{"routed_scale": 4.0, "positions": "rope", "rope_theta": 10000.0, "parallel_block": false, "learning_rate": 0.00496, "max_seq_len": 256}
Below are experts of layer 4 (counted from 0) of a mixture-of-experts language model. Rows are named router (the router's row for the expert), gate (a neuron's input weights, with its number), up (a neuron's input weights, with its number) and show model dimensions 0-127. Each number is 128 + 24 x the weight over its row's rms, rounded and kept within 0 to 255. Numbers have three digits each.
Before each expert's rows: "gets" lists some tokens that make up at least twice as much of what it gets as of all text. This comes from a sample of Wikipedia text that the model never trained on. Tokens count by the router's weight.

# expert 50
gets: "1", "2", "0", "3", "4", "5"
router:139106107133145138147149183141096138146143132111137096087101165100097160133102139152162151116096128149095172113159119096115171107174140153120147087135093125146165096148137117116149091131117151104110135128133148151098104133124129142119103122128136160104164146083093154137152143153123143129153089111114137141078113107162130111099122134078159093137100109109159157101104144096119154107106
gate0:116115156136143160110150145128121138141144109103150143146145172113110135107145149122121154110143111159130132128138123126114113123139099155204091123145155121103115134098120114143182116126140125128168100119143119112109145135111114142171153138120117180119127084078150117170157091136064101128109138123122119175148115087110118095127111165134151151145117105162157190141091138131095109098162
up0:173124129153131128121160091086119144173087162202118128157084148151116137148147152122131138123139142114154153116084142124136076104131109166166122123095158141169096132121132120128136145152101133113129110160130133134127117114151098127154096170139100110182107132144083159128146151130123137114069110137103147138095168146141092118139136129110126150100132138166110151158146103160118154122132
gate1:121159140173138158148164106117138128151127164147095146142180066104112131081126110124142148111131144146103143144103140111146131146147145128129177118152156119112154147107130129115184126090125125150119153091114131091120096150113095150131125103103152136109138155158164121155100112117120137152109136090104132138135077130143073113105124082113166125146111092143131152129137061100145156133151
up1:163166113100134147156157063143124088122139159145106140076092132122115143144144111127141149150097143142160152173138123130117089176159137117131139135148188139157103153125143133143117117087120137154139121148122117112109130085149143131158105080157097157105105141071138137144106120112129113136099121059106158111119124131157119154125125147143137146157165102125166099106146156112132114140147
gate2:134112093150157128124116142127131131139110175142156085129120150082143137157156116141086100116178128130056125116149154094096148161108157130123134067145151117154157117124130144122154118178115121142146117118152147082128106127131104111119119073108102118143136098103118110112171162185146140160086144131150108130112140128151126146124157137128106121151138132123121123113119054119137137162129
up2:119146105157151105141120125124143118134185129127118115146097112110131162145111156133128181163103109155158122152094101146138137121121130152144154171079112126158129074141116160135141151108122115181108127080109113100175125121179165132140097113125111128068162142145113106102072119118113147133136125147107115123140125174135121112129123097145111171093127108123095109105153151165124140116162
gate3:131155106105141096148156134146083101133149111156106143121173098144126080130161175126144100153151128117128140159122106095157157126131146105145098086088138103105111114108134141113124128157087093121128132133118171095105132099115135121150123082121159151107177143101114117113114149098123116126166112161132158144137135102061124142078126141117075103159135108107121108121113095109128109165155
up3:128107132144177130089170086122111186123133133134134165107135130149110148126103140173114110141124125159204120152130133119148139107114142080141084145163136109136108106161134109105115108140149118151126140123133101189132111145131122102112151118134121142100130105123144121132150143082115122072115119156146147053133148150094058096133146111153125126124120144133121166140112109150140111137131
gate4:127134124075133147141147105126104098136103115160136122088160115111117090154145138125077180096141114157133107103110149154117120091129136116115096124122126114121150139135140205100165146118128102133130092181118153140124112068142080126100141070121112160120114126119127120120107150138134129122144099127125123084130126079136146136139092098077132103117162116172148100130149115126105154141151
up4:175118119087132122161119088139106113137126094160094141121103150156141140135099159141117146133126070105107136149104109118145136173130134129145153134137152114115156120093157130170129146158124133126118124138137106129177124120110144111132119144133147121128144069147111137156158156133142095145109176118144066109161164101161132141103156157115091135108122167127113113162143189130140198125120
gate5:165144135145145143141099136136093130129116147121130162102158089099150129121120095090147140123131094117108148087144138097115139095150097168128110142120129110150160118128145129150159154119128109170132133055095117085132107120136105138126126085127119127168132095155134132132157145153129141200107097170124157113102134140135084081160103123152139169142134174144100121136102161107121160144142
up5:152113122111132149152104122119101142130152126093171100147147102160165125106119124117102109129124116121126142144132078150104187163110114138127115101117124129178159118159154173116111131113126163100119118138144126145145127138146079127111140137152185128135141110162139112081123104129156107164114122098129121086127157150128086110131143089158128145128137163156173141195123149123175146077125
gate6:123158114156119070169101136118145122092095140144201110154148102146134107113103115130101103123092101093088121107118101133119112104148132118149167164126109111142153145141108125091117152120114107105097185115150151086099095146135112091141109093171116129121096129128157117145146132139135133120126100120123162106138124157159071105174133103159178141123146127146092145138108126115125123111129
up6:129129173128106128073136102188138091121134070122131092116145107124095113126116126075124165136146139114134138156118113140130067140123104125101098099123141144106116128152134131093163128140142145138160113157150123142162125166177130144118166152084120139119125126130123137148134153137139110147142126126163103101146127111118100126134162114140110103128096089075166167176106123117145065114125
gate7:125129130133153144111167107108180144114133132099152078102148148106149133150147149117145096135112111139103148127151165134123167101141130145096124123133097113149096134114108148112159132102153121144107110106171154089155150104133146060104131117113184139101109107130143101127125108118135156142133083106178065127154146118132124144080100087103137106117107142172107131150120103119112108101088
up7:118149172118143109138177130107144109137143098109122124143151108118122108119130103156132122136112139161118129165141174113114131173069132126151099081177099138138101123140172125077090155059166130139119114171155117150138134135140103122116175185095167118134134123138126124126117099126163135118153098098170134102153151133104095127103140140094143134109112130122126144124136100166107111132107
gate8:120156073136132115097159128129131126124140126188095140102112164113119139075108110141105160121112138091111139119089134161142130066116117118159153145153112150152176084122133085145117096120112129126097122068152132136104117131110092142129157130109113169097096150111113086098096116157129119158159105145111141120101148121125121112077145137112117101142103155166126171151138124132101129123124
up8:122134129146120168091125066132136109127117129098125147131093163122156108109115146117140134112121109111158154110136121149155124126137131149092162122120107164099146137172147117086139110135164085103135119172159109107111111143102098173178160095125084151081079134096118137132121106115111110203117078093147121115132125150153142105115128129088146173119121106136114119116131156142130113136140
gate9:155119107126153126092097082115137088117109117129136099143099183129127145134123094121135125086122116115112151122162144082131148124103156156161164174139098147152112111110148126141123147140150086073130104100143141099131108109134119105162130101145094153149094140138098108144124132159085118122178078162129106154124134127115122117118128148092182090126119157161138143125152083128102124105094
up9:117147160141119126117157137111177134125116095126129146126118157109104152072144114120110136140150093078144113120143147153159117157131101099133130173126117143095150105084111146123103130110115129103136120107120118130103112154125125135139100122096141166104120097102133134162130114137121124169158125177137121126108159149153128143169072177135160198082171088144135133102109139158131079110114
gate10:100145131166110102126175100162127173097128158126117133154113115142125120121110147077177180148123105101110130104084099144156138116147087125173115096139104131140094117158137119117109138135133170140132126144113141161128109089106120091142183124131104126152145148125191117131138118089109120142124151108113154108140138129107089087139091151087154154147130079171146107113125144127126124114114
up10:135113098133118162166110123111125144170113113110165124109161144133113139110129099160149153115115124102080120157154102130155151150118161097157099081127124129150108137157155134162090103125153153117128141112105131136097123105125144124109117096070153099151110119078156110085151063150108124159113159091176123181113122134142121151139112136096125116138104113124117097132143131119180096127120
gate11:106117079133164139134127149115112126111166091108120068123105141137139133111114058130182131132126132129126172137097112139146184113100115116185100163135143105122154095159111160121111110145137146151127114116123104166122130106117094122117112107120082136135091093174125121106114118118122121134127107141148129174125120116112125092184114133123122097103109161114162152100155132107130159166162
up11:133118125163071134110110112132160125125150171107112111172178119121119110082136100180088159137157132114159123156127176165127144139104148111080162117109144133140148157139089111102104165111156144091126130097146140123124091141126136126099103131143130152070099097107133082142156126121118105056121136122128143107131137137167128154091136148142167112125121129140130109130114112109106125100140
gate12:116129088160119115124107118110159118124095123140098119137168107143142164135123152144136130113155158134068117124105158137100124155173163146136114153130112189136112144181132138132104134111168139169089169130085100163134163163188117106169114099160117138136151149113099119118107136102129117123097119087127143128148095172122152144133112120071154089143116099119123121135106127123136145139131
up12:102164088129136148116153120164094125111125107131135124116111114114130110060152143076133146114132145106143141110137117164097145088125113101135145136116143121128119121149137148146141136112129113120165022148107086149115158143137168152163088152132140129141135096134131168123098131149132131173123081072099140143128148134108101105135131109103132101130143121106112134129145102134068104115116
gate13:119135095147137155125138121104163117133114148113127051142133119117081121120160146117175156128090157131140125151114104129129151138149104129095114129143119112111142139155127147140147138097126149120122142108117135170128178134126110095172128077138102150208139092120079141145117128104158118176112179118120119168134100095113127175144130129137128130110088112142073102136130116134104145120147
up13:141148197133142148159170060109146112089102149121122106126141127144155151121125129123144115099132092103138100112106124112120132147118131142191101148164088149146141153140145084135135156127131123088116098145127139073123119077105146118114131160117109146148107150123107148165126105160134146168136097155123149160084143144159114122127145159116110115078136106152092098095155123146124123114129
gate14:138102137151118131133128126107170143126113151135084142124146110090130132141114105139164145101114084098106176141090127124164167096136117180126122119083133160127132128141131161143128119125164105181100141122134142149110147143123159181120147118119106150144143119078130079112181110135120146146096109142099116159111145118094071146140176117152148116121093147160090151150158106103126135117113
up14:106115091145072120120122131072132137161135145124121175109130133141080147108096123144147098113129148125137144180127146160119133092108093111158105123126111099123135114107169075138109076141092160115108132100140171162128121136129119170133151156142163101136149132154148158154119134147120155100152093164096143124158121143141131115142089088149121081121133076124106132119093139123147118100122
gate15:121118144102099110124138127107113122112082161112135144158119123133148153080116144097157153130156120089158103128152134127130118088142096166131134112171123096122155129143090153093114101162125109098120192113110140150154154137108110112118110086108123165089136126088137127097130099067124126120183107137139150136088143097136090129133105153136109127127101120112147131173126084118127107078107
up15:144174094143126151160142118154122151115117129141160083135130092112133126131152128175127110152135165108111122139108132137148154171089123135116127157132145114129142140105070173129159102106114121132141147150145150120115086099105165101142123137145130121102134098174138112135148171143142109063118156172136123122158156203117144088124126124128150146105121126113134068118142120123078122110153
gate16:148129109115135094159115146173156089075111125121099128144113167122084157098130124143163114063088144099131108115103146147133133083155115152149117115185094100089173143130124118167157142127140157141071105125111094152117135140146115115116127118121116154129126142140129100150166112129078134138113103119112148162146148117136125083156129125142115140088140137126149137118149160167132122083144
up16:070175150089148107121117127070120140172130149174091091123150117100138137142124114146128123177137159153108134122097180115134141135093173100085111126090154125110109139158112116155139153122168130134090111142135122141128117151137133171137119117170146134097150122145076155126114131146159112135131114077142150090139125138131114148116126120162119154135147121153143135153094168092090120109143

# expert 39
gets: "6", "4", "2", "5", "3", "9"
router:149108143167111136095121107127133145149105091136144161054105100112139179144121143164156162125118143133128119174143154124120140100161171127123100063079148149137133178096137163153148141143139100130104101125113106150117123159091159128135132132127087154094128153134105152148122159143154177126143141151105134130101110108125157125132082128107130090138114121122127105093163146124116127126099
gate0:156122137143124164109179165112162131121150107138153124177130122140105163144105086155102136127219143150116116122092125159154127111110171120120104109111127186129109210118131154152101142125137115123153121135151134098108141136123140115173156086092095111175130138112100129109142130147126141108131145131091143130093127097116114154129098134139117135139130157121111130115108168110127158111120
up0:154088133142077135115114154084142120137104134169112106136161171103077128114133158118111128153111106105147107147125100132113119097124153123101117073116105152130126152185175158085165113132116160133109158139105140108162115138139100137141097173114126094141126133128138109146100153113129115139105152109119114133136112137142098134108102094146096100163129140072103091139128170121167127116172
gate1:139118107129120114149133092170131102151178108152130123116104116127146137154154122139090130095079149131168145111125145108157137140125162149180126111126132147151096093143104148094141131155143086175120157094158158116145119123172114156159098136140153122096131137090137146140129119075173149104172134126134106162116144097121164114176174130111106079111126148101121143143128133109114144094124
up1:129125107090147119099109154156124112160143121131194131093106133124118124128150120136094083147120163156159126171144125061152136089136136173164142104105118163105138124132159126118104119113138135140158164082091128115113157138135128127157156128157169153086119122139132115172099105072121104125115151161131091085134123128140108113141172153144130172139171127098117133109126142109137127131117
gate2:130124136219150121113149134112144106125139099106113103113111091090142157087136063152137103115095139125106159104106135124187173111113134109140154108108137111145138116130126114114137125117114107174098086108125143164141157153106133142092131166081102129124106126113176117142155121125167182153148127112137134104125132090123140137149140112103122109130150093095099109104141129165140120116123
up2:162146123123145173067162122131137094134116121070101092106145152101155164122114118176118109158159094146112140111143166147139124090129149126138132135126183101141108118141085129087141109089133107073154113104166132082133152121146128173128129142105123140079111143103130134115158128108152135153170104099153094138137149132124136126122109102138073125124105122143120114134119154139153153156129
gate3:138076101149139114127149131116119094146149149142169130157117170118133072124108116151118123119115158164144108125160112135112129130115147110166108173121117156130137145132130123150135149141120129116116119175160129133127118090125133100108160116133151121138100157136097051191138129069148130147126125116089139104161128121097099123081141128133098105143191116132144093130173135095133121088140
up3:128105106118096091172088161112099167096128128110125108154136118149160148124112186125100139125115160112123144188156129177117090117108154141136091154164149152113152110138127140131114112127135148097134163119097156139083128112123132148107154176134118130118129106132162129131096130134136160149091131112152137152139159122143136131131173135135167143163125122139153086075154139167088152132168
gate4:108150117108150149130108080111117118041183109148173144103096149140128136109178151164150128118102131177114134096116141146111158119133164147116115146097151139125125139104107146134125152139166097109100114117163116105142125125185122074116123124109131125156090128127112095137114122137120120147133151127128094137145123117103190125121094147108123100106103135114139107143140154176131158120085
up4:101132087140111128112163157100156134133109132133110121179142145112138102141158102103101156144129141091144134112137137151135140167123141113152135122127121132118128106122101109134141112122079148109136101102101097144129087114140118148096101130126110155137168197139181134166113198169106093123100128129110137106129164114149119137107169176142094199142100110132153128125144112122114129101106
gate5:112152154160139133071176112107105115113163125102139162132159139111157139097133145105151180122131120200158093126116140129107139107113163104123105125107116137158144158091101171094157124104166152177127084126094120127150117162179171141123144117116130148131066148132147102123141111093111110087145131116145122138114113133086140097124106139090144129131139128152113121135144121130124103128139
up5:127190156129137184106132161111140108115159166162122118119122091116140156101108122105157141168115151177118147128155146111108149163097139111121125114109133133129105138146110136164148148094089126122140167127143100148167114104089133108115136191146161139130139158108109102112140131106148122147118076124160152148132136105131118162137155137115068104168136099137133107115164103117100141172116
gate6:093095126150083140111154142092162127139112120119147085155113096110091127128114104187114128092134087111072136094120118119124136100124108123118088166112163156136171127112131151122096101110160158084100127097137107085130147122174133121122165134112122137156145121095146169124131168098141162153128145103133102104133139098088131131123120103152118073146131111147142088122133123163121135142142
up6:161132150147120155122114108139142134114103124121070079118125125145089157125103171125154108156162134143069098116140163138104146112114154139119147125138159133164114151125119119108140149087174100141125148129133081108129116140104163125126051096097123136108113137122102076157128158166103135121099122136114133123153116105091152134152128129147141070146155134142098103158099156137115117144095
gate7:183134130129146121123106118122170086169116122114104140140098153115154125165105148120136077150116130102095135130108113130117125145105106123158119114110175156162074130142135142145183092127134106131145149092143119099122105109100091118139112120140145100154158144141145139102104169149111108132136080120076093145124111170176098130121118152162178129089139118141126109151108123115160111098155
up7:128081120108138119127070176085144171117151182122109099127154122158121107123111152154142104133154126151149106145131133121155112113177145120089151101106106144150130127115089093146098160119166104152104124103130121124125124156115123137079100119121116163118130113121132119131128125062160119115122119144116138161143144111086140142113154155140187097168161130115112145100182101151120102121117
gate8:104116124093135138139134155115119108100114111122129102116110104166116140158110128151131116143090132138183121091136134100161117144077191115083120136132108087101107124101098119108119118133140092129157154131115113120142178119115072111150181114138112132098108145122138127114148148100117120117152138141114095133127122120059082071168131103160147097147164127135128097120125159167112130131143
up8:093156123124119128140160112104118187167145158142143178115130129117130174151136138101131120150098087153121132122136137104106141137113114151146110121151097132117135133153174158138128143158137112144161132110140088112083137051157146155160128127175131115098107103135148150197102105117141134103148149131135135101128112116126127156199127125138122128086108129152141094115103125084150135113121
gate9:126117129143094109145084131146112134110137142130078091127141137183153148153098181126143164109122141117109132144104110100126099084120130097125133136137135119102142140164092141160086123118173156189120128120125116125110127090088075092099157118147066143122130119133131162136119148120156144128129154140117120173112116111099169092123170116099106136166124127114149129156132178128146116150128
up9:119110135123094128181113135143090142114104121130161120143117151143112119096093162139114120129181092074131061143124115117135103112109130137117123143142122137119137136122097072114113116121142127086126127114113110120101109166132113125134124121123152084140150154131118143107086108118160120121144145147127140138148098090134147134122186176111133119170152142133138142155140152195136096046126
gate10:105133105098163147129150130075174113143147136118102140143169100132092190116081130157110134125149098123114122128121106139124137114093137083133092082134152181166134120137136128158123116132128123147146116123179116124118103152124161124110130182135118149086130165079165098094108127113132116148114165121114132130166165086098111152121142137117144117134089136115119128152139139118099071116133
up10:135129103126155137123104097128113114101093161148123096150091150115149119101114171141102108053124167125138111139112154143157102110163104138161108086140115120121120108139126108119140132104076119098136200138141122108145098086141099077105150107136125114149166108122106146138105141117115124112114130165140128103122129092103139113087122149122113158170180152158088131143100124125133159144148
gate11:156155140131161124148133144122114116174127150102183164149118129139122122148111160134135135140124106135145129129140173170147144121085131104136128168139120106115193111118133098120112118093123062134117147111148151140161083126143155149117148124141128120125101151138115124168192129120134122151112156153160098158162121138108095123155065132076134162155138163114142123145167115094136124149108
up11:142139146116103142124088099146113106125140128136129112113083168097122134137127119101120166126148096161116108094100143095110152138169131140168131163070100125120116102104144162161155147116145088149130142148124107163144123167108148117129090108132094124124079134120142125121160096151164156086128095135140090136105155124167132151140148109113149072132150154129128111115123152093099095083085
gate12:124130164139173137160108111101132100143124127107165115114100150171180106152157129123141107133108094161127100140118108136154112152138117125101070108132129130112159178114121146166113114150101108085143153142115127103164134103169086127151133117100077130179122123149140133073123130143140171156153151122100124147175127096110119144130136094096108094144151081129133123098152122123101119124126
up12:137138130146129117191128116122099115101116125122123169109130135136110107147154127155110133132105124080142149166134151102164145106105117109113108152166152132149142111163123080134130120114130167109114114118136138128128048067160076108085104124117129129099118111158114084136086100104128148117156111173114158135079161128158113094150129111139120126152124152119089125141096157157152120119140
gate13:130100173100136138150142100147151128116115079117156135129119089133152143171105116140055135111130119129139140142158094124111120090116110104193084101112119143092142070153158139164141138129107120115115159117158100114140138088148081136136107106090138172072120135115118167111112132108122129126157130133106152110146136091114128173143094116135159136138130122136156088161121121136120126145136
up13:158121132124158124124139110107115093108121078156105114137150140125112117133125113120129148162131148129117116151175108123100125142091142118157123098125125124122124131133157146160124173114135143091124155135175106093101130113071157157131126133120148111114104141144141146096128132179130154107131112109155127144157076109153110109154124064087136172157125137139186122132089154107125211119151
gate14:182125144071165161138112126107164088085126140125106126126113140176161123134129157168150154132129139155162141126092139117117118122094134157142151136093143154180119108133086099131161104158128114118143139135137141160159158101135102094169088101132125150108152082142129143116098113145135155157140092150137098127132126090113121123111095138161128089139136130098166112163130146129101173128148
up14:121118131115135140161147183140124153168125116173116099131137125128106144128135108146143138154121160137114134102094137124150112116110100097103105128140162112112091133177120126158095158146138105115096108132138145175132130124127153177134146131166104156142148139170161158131092115106110130158109181086168156114113135164085123169122106175168155148145082137123162137122105171115143112147109
gate15:104142182112124125189195119126109146122117154080116135126101123128125115146144155151096144150091128119131096132105114126135137138138125132165147099170125136165140170116119142143125096153130115123127122124090109128126129119119083133115157185108124134148139141109149102120154099170132144145118154102149131110156164112169136190117086132162091132140133100135172106138150080177146110125143
up15:100145106110138142151114141141144115140094117086156134159114087153160131124117172164110110161174124118154096101126105141148137165133142119135119127110156178125109154116133118126133101151098101094156142162108122129134135134134094098175143108115120132068133144159110108109109102175119139084102151112141137086165144129157077084177130125101131125139109085141106152141134139128093102090124
gate16:119121094140096142135159120105182127171158120136142130141115116129138127158141120139147085112120107157098125128142145173120134088110147133152094139097128179156127138139191183080110112182128149160126100122121136129156100112135090149118119137123138142137132137131111158117174108092161122106120122118144136119101123092113135184113132140142122082151139109113119074117173094142174116116128
up16:115131084162088114161133140106111137137125124123156152114115138118131142144106112134150121154121122130146173176163138107116117134110132116110107102134139145133173124175133139099101136090124153109119140152140103147146143158164114168197150097097126128083107135118146182138119141113154130130120104128141134101126158096087151146135099102121136178177174124149125073114112158173147153142161

# expert 29
gets: ".\n\n", "\n", " of", ".", " by", "\n\n"
router:131103124104110126117145092148177084135094100169123107144098110097120104125131124131100092105107111103126140089144134161135119110137150096122099175088168111155167136140088145093110139116131140129091112112115111115101161085110104122117130116100119126135099094140103110119099148161127145109083142085099116139156093087116115163124164093117107157130130130159129153120150121101166084164144
gate0:155078130085119113159155164164176135159103117134098114125143082132090112136120153141145131135094106127108127139186120081125109099169140135135155119088142160102145094128117135133131110113105117130113123089122126124158152134146090124106065101119109113095095124101156088156131113095135127105141109083137119125147127145107103156114104128181114177162129173121134119133108119132144106152126
up0:122148139112150147121148138094107120105139151142120157101172145108130121178149154086115137129114145110120151153122100175110117092089127109088150091159124099114110171089126115101137117125154120055167155146165149115106108171134106145143136114136156116146174141122104145119163113100097118179146171160119159108136098103132107101124133147106149118133159118116107134138116153159169115141128
gate1:120099148153099129109108121125099115121127111159099104111099164068056138102103155138131102174151139146136154118147168089130102141095142121142121143131145112147125148142122115137063148119102181148118162118121106107083096133171143126135121081107121111129141152143152133125136120131156173110115142075142107122122160141126145109139127105132127094124108104100093132098141112139172097117167
up1:126157156142110165145173131124126115143178113145148141149113165132156205092101080100080158143162080122126151124114109122119165130121144094081180118103144123137150155144095142156113116130147118104151118089133111168144135118158155120170108128103151105130109142124134132126171130128106174126124138113067151128107165121150128143110132140145137103116107127132134143151150095107130130112150
gate2:133130116101118131141158134148128166126184099124114091118109175166127117156127126105104177165113122129120137125103113156146118130104127117167148111113110091111150145147125113152160089103100092174112136112134101119097161106097144120163140113133126127112131146180080144104088147164141145120107105161166126088130121130129105125146081120078138164116110138096113164156136154117154180131136
up2:121115091171104147121121114156159146151139139131116146086128129153106119120121122144136110098163094150137127130136153080131143130094148149128194149129155099150162114071158117125092125119120116163145117124094136122150088110149123151160106157102156107104131104106093121125077064175120129137183150118140151100133152113153156094157135124151104122093086137145128140148141108115141119155125
gate3:126097080094134136145101091113121111127139111128111101138149138145135134114068115133101085108121140128124156095175112135121140082133150136168117113136112125148122102150193123131143144139135140143129109142167075169109141116152143093142098134132132109133125138162110053134104102133154143112073169058112137127118115155105081114116127158156126135155125148151141143096120107137116122124123
up3:187125140108120103091143123104116174152105139067176091118131157116166143092081133166161146186150133090133105101169105122130116085090104101138142137140101152138071162108131113118130125131105124112098109143132140099115101126119123112131180135109125127141102152139143097120159100133117123117123137113128149123134158093151160125088162129149124126132103116114110119112141122089128133153167
gate4:156066143147090110118130151081145139110137115112154129105164141129120138154145129110117126102143135186164089130146135151109147104146133149091146178145110091135137143127073141171085122159117070160086106114151088163155143122137107123125155083139151110147162142129099104091088120124099124150146101117136128134154109098130142116123114128091161120141147124125134129107131111120098154151159
up4:060110136127120132142132169098125132199125137094125129154168146147146140117132165104130118138141117137127123100119143104136132133102138105196121111073158130076148126094075160154132118116140138111121150147122163089114076143153167122146114128102116138117155138096108120099113120125130160140120122145147133111126118124061115136116148121131111147140100102151143126099166119164144134174096
gate5:142118123120142116132108105146153164122107142148107100139116161112139161102124111116139129111117131152154117132096136106174084123153160145158085088099147174146114138145185165105114111133093133143112073114155109092137125117152142165130141162139104128114081116165110116133128154094134122091113122110164166172106118101101153140130140105151133116155152101159111158168129115099129171168151
up5:119138106123081139147104120099107147188101087163140133133143148112133130154125151102129103118093172142136204111158134157114115127155159079154139157109134109163142110116116119096160137104157125122152147130081145125120101129116136138151114137151155117124098143118147097156129104131103103128093167163159095102123100111128133111133124132183096125129104147089151098112148097178105125106122
gate6:128128072129099155177167126145119127090112131159135108159116141116124124137187152164126129133113171185094164112131160131149111131096127129112103134106123157099114141135130157138108118102075158153111166141113134095118074108120121153156154123113143071077124082116106132131157113150133120159117121118148096112117131119096102086151168122131151122114117127168120145132101122118152112156140
up6:138199074137147124103132071136091102106137115150108105161139176087120117107145130123109109141089142135136104109144148138098075114085112114098107087106107103129137100095142123098137139091108142184136130137119123090147125122122158100089129098106147087119141146147123116124101163115159143160115107117139095121152144148124128119135140114121104120167138107139115100131150151131132119192140
gate7:118086118078105178179142131136139126091137101143109140122072105126153118129147092096165085093153098138142143112120151133133138145122205105156131140125149114138133121063155120119124111128120127105118105116127108084110125086146162130151137122140146137115147102147163120078153116108107121133122120100159128169126144085106148148128107132131141173083128123131133114116132099106167150131102
up7:146108099111096124132132094156168142145118086095089160102142159107107126109113096128129096170142153125107132135103107115135124128131080132084092123108146096128150141134120111104128129106097102203089131127111163126155095137109116142129106139127150089159097157128155098106095097115152128132075136113136078131154125178125160117152127135129120155113106127171117165117130154122108117154093
gate8:106129097087155113102149162117150148161123149108103041127118122124162124160145071141148164098148099137150097136144168114131102094150125142135137125166127056110144156134114119136137111104143110119133145139144136122108110137108097101117112099127105121122133145160107126145120141123105147090120134148116081126113108118120110077080135120130125090100065129112140119120107130132071114136115
up8:120085150134110136111096110104106165148137178191155137110121129105103111102099152134114144124150128148129100104133120158092159102146120135118131106136146121142166144129157104146082146144136144142159134093120131115136100119123127109132202158124164150135118071168134161126103178124146146126115158130117072128140169104095150149124103112137148122148088110127131120140168135139120111164175
gate9:121127132104115159106142112173127083095123162137130177147110155162148092161161149181118170122133120147111155120140077150111131095150122102170133128135156127121164148147138145128161132144140105106121104141113133129115125110091146102153129134130065152146110141134155095128082177157145101178142147094167098164145126135103123119129132091174133114126139158142087148136125134119103110115127
up9:148134144077141145142132093113118179125090115106084116145141143065095178113139129136123103165116113129113144115120128116122107120090158180131126120143146116088126110141119142084116134130141106148127124133096141119164122159112131196147126136119143121167118134118066161125124148089143118099163125122132130094096119134129126147127132138125115110130152148085145126111084094164120197161143
gate10:140144126138094117153136192126142118149102128101122117169124113162136149132123149102132137110159102142148122163118162105162100107106133108099151147114107165093117097110114133096156148147101152140150121104109151067112141090082120137115141122146155119142184143103127113117199151111192119114128155100140129120103112114147074145108103142149117091118164153147130119136135157130155111108137
up10:149074152179119090155107117117138136136089137100087113115107132164111118120143156145130172145107123139147172131136159112093117149132106134105134125168104126127109157148139152133124146120180140109106122110162114143109096121135131095117068138135138115116121198073093145123105106123151126163171135121120152125113101125110087141119101126147087114095140107111116116182092107122106128149149
gate11:153164132117134109112162113117140141084131097099161116172147136161129123102161102167106158170097092128175113085147120148137084116164151154129130134084137141131114110184124127100145104142114135099168155136142102137132130148179111115153131107140085098126130119146150104132141106119132158145093151111091169115124169086111171123110136090094123133120134123106156130116100117123141121087110
up11:123108115198117132124111170124130150119133124106135099117128100117112112110120124151139110121112140130168149143162130147133122147165119129123120151125123157152074145130137115098081127161127098103155117119158143120121144159153138154157110115091146117137128091149137126132127091126169137150081187147128138141150147155098122183112125068136111137152192126101100078095147168103149135095147
gate12:134141146157108117103160151124151074125102155134132103117160093106117149157139135147117113130118097119179144114147093084132138161106144119120118143100146118145102119161145102127142120147093145125116115109104114172169121167137137167080141100108109102131104167109107143117159091125075107159111123155149112176129140116123113179162096100119126117136157145113144129154162086084157112100124
up12:127171135111125125112089162126095143149166154124155122120097186116117122083164163120174133194109142132145138114141096156106131124145101141165135156141189120171126153127125130121117120117107103084154090144134128136112185137148127157146144139118130112063132094176129124131121162110152168144125144152141139114152122122104151115135170123135172104108126110139110150137108136144145135109145
gate13:125120158093127128122152136114133122191138129111092105153117145142150108091103148112142106117140090096124161090129130099118099130144104097139158081120143122128118133131118104098102134154112162102123119166150127105127132077133157127153152083096101119099114084129091154197126122129142157123155143134135173120112077120137121110123140105156109112147108147156129097093124137174125077137168
up13:156167128111114126114141118155150106159132151094122149088125120147128133142077098109108136131098176155156152175147094092119100087132101166131088165140113119153091099107150109146122158105164066127103140140099151151097137165105118129096111094159096165136091120147118108101116122111163140133148100124125126104148135135143128153085124109134111164116133133130153118107147167130082109126139
gate14:138131115189154092108105144116137047128106097128126156144126104111118140116156108139105061123081146095156149148115097149131140101103146144111132118123124123129144126165125149105114173113153139164138124107142099126161127110133097139078126140073146134141131074151109137114119096080151159125169132114128141113127102137114087138124119122152127141173102138115142127081136110145111153157141
up14:110149166143108125114135100078127069126113132124139139117112158161117102107140102096112101142118101136140133124096120143120093118133112115115147106109128157134123151131132087145122117068093115167187100137144120119110153122146131120146062104117075148115117087147098164158140108131170149103065167077098152162138120125125130126093139100125117148119130144138101138144138118095111139112110
gate15:094125138112133167063153111116183121136127122098120090099146120169129127125165119154118104099109098141110110109166152151136102131117185155154128127109100146142171156086141160100077101145099159137147120134149156092114102128131115115124153105104137127143054118111146125133120095130123117073103129083109112150108153113119126130096113132139104136109125121123115125141115154163155107100149
up15:124100092127135137131140105102098150131118129146112101141136107121125100081154102153127153139128063129111120131117183088133119128112129119125123120128112155122152126125110102083163144144118150058101134143134157119125127095138132102138105091105109125175156145125174119132120115118175129124147112138100131132111134128116155154110107147117180118161092196180123159119131176135124183114151
gate16:105124089137133140116118142135162119135141128138096122152146152087141134109166128110120125119104094159121113122132088124152160099123121118105093128090106112134135151122116145123169117138144154115094134159121133110154128085127136139136110091126144110119162107161112056107179142161119108093119102090148091137106166141164117103154139152113065119091103106079091108173142137094143092139127
up16:141113119089174143118123166118155096110141127135127159145138136157105115103102154110099125126133093148120130057146107135148116123138139161120100104149133109178118149096154115129133131160134127178174137127141159158166107182138154095123142122143110110143078110151102123158174117154103136147112167090156115132121125113103176117126132106146117150132137109165148157135136107105158105087089